Experts of a small language model.
Experts: 64 experts in each of 19 layers, 32 SwiGLU neurons an expert, 8 picks a token.
Below are experts of layer 14 (counted from 0) of a mixture-of-experts language model. Rows are named router (the router's row for the expert), gate (a neuron's input weights, with its number), up (a neuron's input weights, with its number) and show model dimensions 0-223. Each number is 500 + 40 x the weight over its row's rms, rounded and kept within 0 to 999. Numbers have three digits each.
After each expert's rows: "comes after" lists some tokens at least twice as common just before its tokens as in all text. This comes from a sample of Wikipedia text that the model never trained on. Tokens count by the router's weight.

# expert 53
router:571493499577540409444585514444454486570517509532516521464484494500506483480459588439497508532479574509566500549501544483515493453553458486457467485481492449406517488509485515547544498458503509533414513567512536533488502576416439490527500511544500523547449495489461555514518511498515503490449554522565513419527508483447477412511507497497454483504519471571489527488449525456468477526424557529532555482527483518457533460494402541480446502547420533471460487540523442484500487504443466547520485468510553606492475554526477461462522479468515488494540477474555506499521512520503479473539552588482474525518471582479516483549463423522468525520577488505488428462565554467509441420459
gate0:528480480609469444482586483510447503467544489428517465546522453498474472546505534480538518524561600489476475571479491536506475461554411437503469576511522548499506495428539454548471564435516507494462475495484434438519498533432505563492477487497490537596485546564543542532551512531557503546486508487503516448501467473448493491481495531538457491458532514505553525472497496489412526548472551450560427477538519547492474501481552499444396560486403544467566507578484485462490534458470491462488514464487507540470474464454495464524515411473461480516493500501510608539512512524499457466448511568489448491444555569477493480498459475488459511491524440433449544484471508520482439500515
up0:474503488342573514473485524505570492502454501565502517489482535492554550441527480530523530407435433487524546444532510435501501510476543508489525425499512459475499508580513541457515480520483483470605506508497609541455491489549511461471517505503465472473532479484399462470459490467487487478537529509476488593498540517558508513478487458450564488537473468509465471486528531472571460425511458517445563470496472468545509502547466502525572442575532559541462469422471490485462475518511464532547490585511475486533522498560467505465536584533495529507482450469518408490450483468477554507587486491467556483548459416493467479434512485514565540496504528522514476497527492482532577501520
comes after: " ", "–", " (", ":", " M", ";"

# expert 4
router:521496529514560445465575451441458518568500485514483472445475489546487485457510534457521516546458491408560469614520528532457477495545495486464472474531564488421497479411542458528535555434519463533488533580420508510479505553491529475529484541528512512517474448496489557478452486529562509517430538539550510492519464456431478482466496493472486415495510443579484519482452533483486521526466559531518526458525539549509533510458477508464466462508490561485500491534513490468531537532461489535554422456527542553517499570497439497467570489480514500599589487432541528536509519454475579465467548525470516558542432549485507505517468495574469499523517536566424465477536515414570456476459
gate0:512498528538543478456505491419480504536477547503462451527504485551543529483455505483429463531529478543435533414477559596491550530520401448489519469462512516577534552494567513453489515467534494462514540555491430495433475456537456486493551403520467513589520461473452528520439422466555498471526453527523494441503465514508434456439485485482543448522473535509470550479443498516495471565487491521485497508486463535505504478595496458469485432538478534476562523454481470444480569454484467480499549465499562525570439532460468444455490467506530512548561475528493476452518496448558576487502474530480532486496514517547432495527562379527473508538520489533514476574551508577539512528540
up0:501572497439524538460527448512417493520543520517509518567516519517531468414459475535516546426540497559437493452485540535589518465544509520441447452488502535524545465477529557564518536445515491485492544528495491546470522446533532451523538419488556500497496493537459512523439527491445560491471466527569445507588524502416481456603545460503535492588473453535483501471468538487502485473496491568520515478453524504436504567483523437450483433484506537504502563478456466490451572516534523478587495524474533513517415508511531524439504559495542514481483492579514554530472499456491494504505528443525491553442553537494496531460530420569446574510515550442456494564469472441547513533487
comes after: " ", "1", "2", "0", "9", "3"

# expert 56
router:504468537542589483480522464467484513598527426552496484459508521513487494435503487483459535537448495456549515529546545451473478493526495441441479469513531489480499425417602468518537519446515428496443500576474545477447481520485517461546484523512528472535521429504495547503457486556509538535484503507586479502487451491411454446480468519484472404521517449552494569448497530506477514515513554545520519482551553576441487529503483498484452516594457523475492437546543498473500505577415519528511440470551534490519432544505483489467512495460544467560528499483456506497425491471495550505447589539474473567503438529465529509538416510614447470530484521542494440485499529470554472491489
gate0:524526491530517459496519482478490526513449530515499470509553532570567559448509503565446472496559572491426514435540515433523464470520592494547497500524496435528486511425524518481502489508542522432479566537498518488474527592574544476529468487518488593457509480608474592468458462575549507542488409455518446448430490536497422473492500482494510509487498473500597512481505519538445486428497515455530511487562525526428522453495546525459424503515441534529498568501549577498492479515494514506441523518478438508540533485505440568473525545426486512531469410520516499503462446492540591429517583545559478469506524478472496487523552518496478499472468507527490559535455496514474514503529
up0:463462504542517400453513484504490521515554537456505461479504513569518564507460476537478475557586530531396529456540539462482497486513582512526519424505473470464513529492575482466537463521488471412572483521466492453477501539549583458506477499537479486484489489610456559526569539565497520493528441469461476446539505539497413465538446512492592526532543464484547518442519504518500603513499491468529570522541570486370497496482535535484466513552408570444525514475467473491462518559477524518510427515522489513516554522566508547461481482460515519538492458517501435516457473505527551451464511512518466515491545500505538480465514530470483487530534526533480589552513574506528450528506
comes after: "\n", "6", "2", "0", "7", "4"

# expert 51
router:513471556515540460470558469455451511556536463568486485488476547591435498413495524466508506552491504455533474534525539464469486448560524440486490454573579473465515447473556544564513538484544426551494515539506578523474479535478482470523416522498528521517450432466463543470441508513529518526461509499500525502471468492489444471437473541467453450504493434558434546455486516492466514463471573590546562462562540568471520497489481512475489477540473549492474494511550477461550506546439463546523435499552549552578495536533502487462572483528553475553505481438543565522434540457453563486454541504487511527554466506468507548503474476542420514568528493528485413484546508468510465514441
gate0:428495477543495456449525424557477481560573492441513553535467493494513495450485486532450520436499548524486472512529500476546464472508523509536539428492497527484515435423483530553494460486472489514533502549478500513545463532418472537505521589502453526576470567538493479491445404452459503516494497502461519569486566483500539514513437469482451532547467479462437520470505460501460515517493522452453454486541552483534435478479434517497423493509463507504487481540431475515506476547499524491470585500425501529552418506495526528460550575533557466435484474434528467555412551471539483426438491466420592492438494494427504505518469541516477476431450459479529498500539482580538447446479
up0:456438459509513475490510462550447468549598522461501574528526554481496513469476458542444453460516484524513484512529500495488463462501483459553578463550504536530518471475499541560476509531475530516606485471479496516566457516434466510499476560505485493563479530494498444514446447457505509519515519485490512546468574470514560511518439473472480551533434503448455517482494411461510507497460519519461497471534549493548438448471426470535425508542469510514526476489415447546520484519476515511464549475410545534574504526493541490482542544510581452417460488422537498574415558454526456425464512467407536480480486533421489522511502579552456460454442457478504503533518489567526432502469
comes after: "\n", ")", "4", "6", "3", "%"

# expert 37
router:518454524509530449449529464487447464485484462551501438467470552517446498473506553449473517460460537465569497609515524523495510438495469459496496457508550475424523511487573466562536487485553471537475554523413500527474446548465496449555457522525570573526479469493493557484478476481512555539408484512559553447491439466447484444479472508502509439526519412543494543458449556530477517512502552500545511426537528536517556534443462485495474439551471560488463469519538449446512489513473450541553469431518572567516467515562477499485586491506514508522562462480474500483529570457450563477495516555480518517532430509449505544506489472521478466500584582538442498482529519502513423455437
gate0:470457489543516447511507451498468524446464533538480412470515508501471515560547568434576531513534521553518529505513564517484560483454513471489504514487438534459490478517498428506492496529533509471506498512439537567481491523517469525498534453504514485552487374496538502545472474479423509556514483493462481524559506529509433542528536531499527469526525404554537509502470559549446566485536501505581423488480401515532487462497519467498503503482483545473478418472491478424561418516481465465448491460478496490465478467461498478455567498560556485503521549513475473441472406452509468519570553588443559403587511482466516586572495483490505505457496509541562542496530458564502513537467
up0:477523443496455455447525448529394482431434507523497414532461515492477520508425554464474563584495510571475491486506590510519606479463480533464513488428477537445512526480495485455424485534479482513527495568446483497524469546495527527534520477470534503532526432466504515488505440519449526552556498502399457584528488510491481547507521536499485458537469434526530568489512514530514573539525523500542444533490464475475513463497520501476472547500500503408519490490469467492511495436436434479551505529506484503487519376548538463434534470547473465462538493506502482413518450494514489451496549547432536509519513501502461538516416508532497519492463461463542513435619455568522482467447
comes after: " of", "'", ",", " as", " and", " is"

# expert 57
router:512468516498542458472510484499428497519511458512484420451478510517423496488524562444467555565503529440547507586513550532473537415518497459481496478487525494409481479458545448524520495480541454501461536496520575470511460560484546469559462585537515560574485411509496587471510493520542527544473521497568561451513435473466469439478465526514465409492528440532492535483476528519472508482521535530541590483515492540500527498405476504451494444536442582475454443515549478486496565524444489511523477443522522531484450511547476477467540468519489452544546470467528505507520524407441615507495510520471528564521463533488528543521476478550446484522516539511461536489539503468534441415445
gate0:533511544484489568499465471530471487547484498474447473440529559486467533472503475468514526523468556421487462520564466485496470497542538501483537516459543493519501475481468504536494525487506566666502558487465586519470512471419472396503475590522575507464582507485545516559468498474465501516474432536485458469467526499486521508462529478530462548529535462430512476473495500536552511473456484466490524478487502556498437519500462568485373553461497518510530499490547536441553486523431571488546460579517474442528419468436483407516482479480506475514458519485527503501487509511530527529457558524583445428502594549578466506513487451528502497492473550492505519570546493533499490550494
up0:483527523477473551457516492510509475467442518437465468503497553465468498465507514489516522531551487449468456492546464546524579532424442495495479531532475468531574541519463450536550501555540545526494568475459582523504496524500539477556472564462546511490530534488532437543451506505470519529460450549468580426498521515483412517454491445523500562579513461490500474578463438600489523474486440490519527482510508509535440556496474521454453532484473433457436483546533559468476504505468560513504438531469495466476387421485464486599519471489493390490442520428478494467464431544507487491445517538547501440503563593599496549524497498472482524483479499535554511495511477485468517491478
comes after: " of", " in", "'", "0", " for", "2"

# expert 52
router:508492465542543452451519456492430498546514425582523512485444553487498450493446514501454514538468498499536426530578519477481486470559527480462471456530509465442498481457514501556549528469560476470467540572521489561488493515470489463549446517520501532479532453506484587460477518484479514487471536560556531478549451391466442464478485539506473470487513395551477534459492556476411504449483584521544528465536502522502584460454473528445450503514487537412487487550536478436566514528486497558530489488531535531582488500528456457460513466412566490556551418453488530518475592464453516477464531509483539517529458531447504479547435467542433475496513512506468499457500514455517484423452
gate0:555526532531460524492537497484486550440559543539441533506486519545524438550476508528462485499544462521496546452529583498525508459498565504528518490508525491426524465478477534485498545466522477459456545513607466500499543527485440448526475555528507462528453521580442453582461476476527508433507595455524500489536518504477455522519509530554499479434422449537488497459459582472418484521534470445521478512536534457494452494499536464476491537463514458467498520555511467512545510456559492563483497547568521515575513425490573546508488446456531471534568448478509448507458520523470550532498480501554495389435428575432489554479447514534509457451425479506488564511420532531496442467502
up0:540537513450452515596463517488552443614474510527485515508501453573457518496604503474446442488561516473463497487502482511484514550459499496452521471442471492519504488570535446479479338554459532496476488417483473568499509461501555475463560483565502445470479492481516436519510479497523539545552514484467502446488551505450558495437519482506498525511579521566558547507526402537543528518563496525476464564564516479549494474531503475527543477531477541505458441428519485491487503456555499536525470497452441510490454511486515414510483463455520536534490474482575475441525505521460534544504506495445538514551512500513485508470553541512562492474400530509474442577492447471557522448521
comes after: " |", ",", "-", " by", ":", "|"

# expert 21
router:502454567555519482515574489492488406513555455526546484464527539547433517510449548412480513509441558425553471547574497506469518445505501457453450440532506466467473455480506458520597525456567499546517496562483506483446502560481519432507492493523512506468470460448477540472468541453529491498483493520558495443510481505447474459500481529498466464547500457567461582475492525497459455485468536530508517446511538554417540491439432484503482424515478557466483473497541453418495474529425469536535492488560530502529477539487494425484512498491523473566512494434560551502491518467421571496469545565484535522500471541478538494495450481594432445543529552567458496464519513440573474458460
gate0:480518553487453462541518483505460541469534569552588524511496530503452565492479531496573546507488577515542527546559473480437544427489483486460495465532531539523403466464494478484512513513503461435457524557540444500488536498549497474467420533559532408434536538434444482523476465476560427494534465463534478479553528518460476541457532550490511534463503470505466548494484457488469525483467461450508521391496516498432515495515531396548478495489479520465482503469478452500456423510421492466428532454575563563573490512447538498441562503528526468491549447537532518486546450482477480505504553526439451445484512462445445512430432428511461484503529542538508528492507461479453522533463
up0:516514470477473491488446497467499420477492481468524497538467548498461483495492503538502466463562523463482458481574471500438511472474512494544520508522497537505414408487389521454561484534535532446562581485581427509489497477570504564440451535538539514515543503493473437537527507517534480488441536540540484529436474505499518505474505505498488545460475515491393474486479471480488576509486487495468515408537506478539507491496429473570569530480517489442488500486529474578589406554460471476436448439523484482513478456573561377517492524503563424563431449490507559540516514553480547467522506516488540515475511482515490515445515582522498547442473471558452513460517446507469487493458
comes after: "\n", " |", ")", ".", " =", "|"

# expert 49
router:538473547495511463468573441495495502544522445500498494460464533529476480466503556452479539530446526383586492564532526495463466475541428499464479416525532507441510525449527482562583533432512484499453523538455515526446523526449513464502440519513531555532464475482475553436499471515551530504464531546502573494502448423482455470503492505455461416534544482560448514460495515506474525489491559534513559467527518517465553515434466530494478453518432545493457462517540497461545509526478436535523475511549553569529478521526477487462590445479567479549539489414486578514472557484436568456454531553472535513531463532488521495505455488545448484516547484508433476468537540394548506457436
gate0:508567548465561559476583506485521468522463456388496469476537488507499476546478538503404477460502508483493540528559554561487509501533449512507535463582551547559551517461473515533442514455509520507457555481466521433540463477421486568434437508494474526585519480493418516516519460482593466489515491525474501522463511518510466501484467504383517514470515497479510512554522593541540547500432476483466554522532510465481529473466462519489483506528522454480536470516528488478549524514465523522528488528523542393489503476524508525521536468463552548542550445552495523484526517500494594491466526574543446511471473536537440583499485533426467407464540470499452502433444517482457424507569
up0:514431500455445455546466565503435504465529552543521534467484539479474552485521492534555508492478470514530523472477437475542469477442544471520414540451484438471504480494518479538573460544535490491603439578570510489489522485579470463558496495475541494487523486556519511537440510521453515556481516512500506513541492556489511525453478537565393483511498500556522536468491460470424481503578477510578456531451540527520488504537566499556480552449525601488505556452448520487463453451503486444510500539480456575525496492452558528479445528502462519476443558503452507463429496546485462503499453491428550502572447508425517443543512508588580543491473536485520524559490530539538562539474
comes after: " ", "1", "2", "9", "0", "|"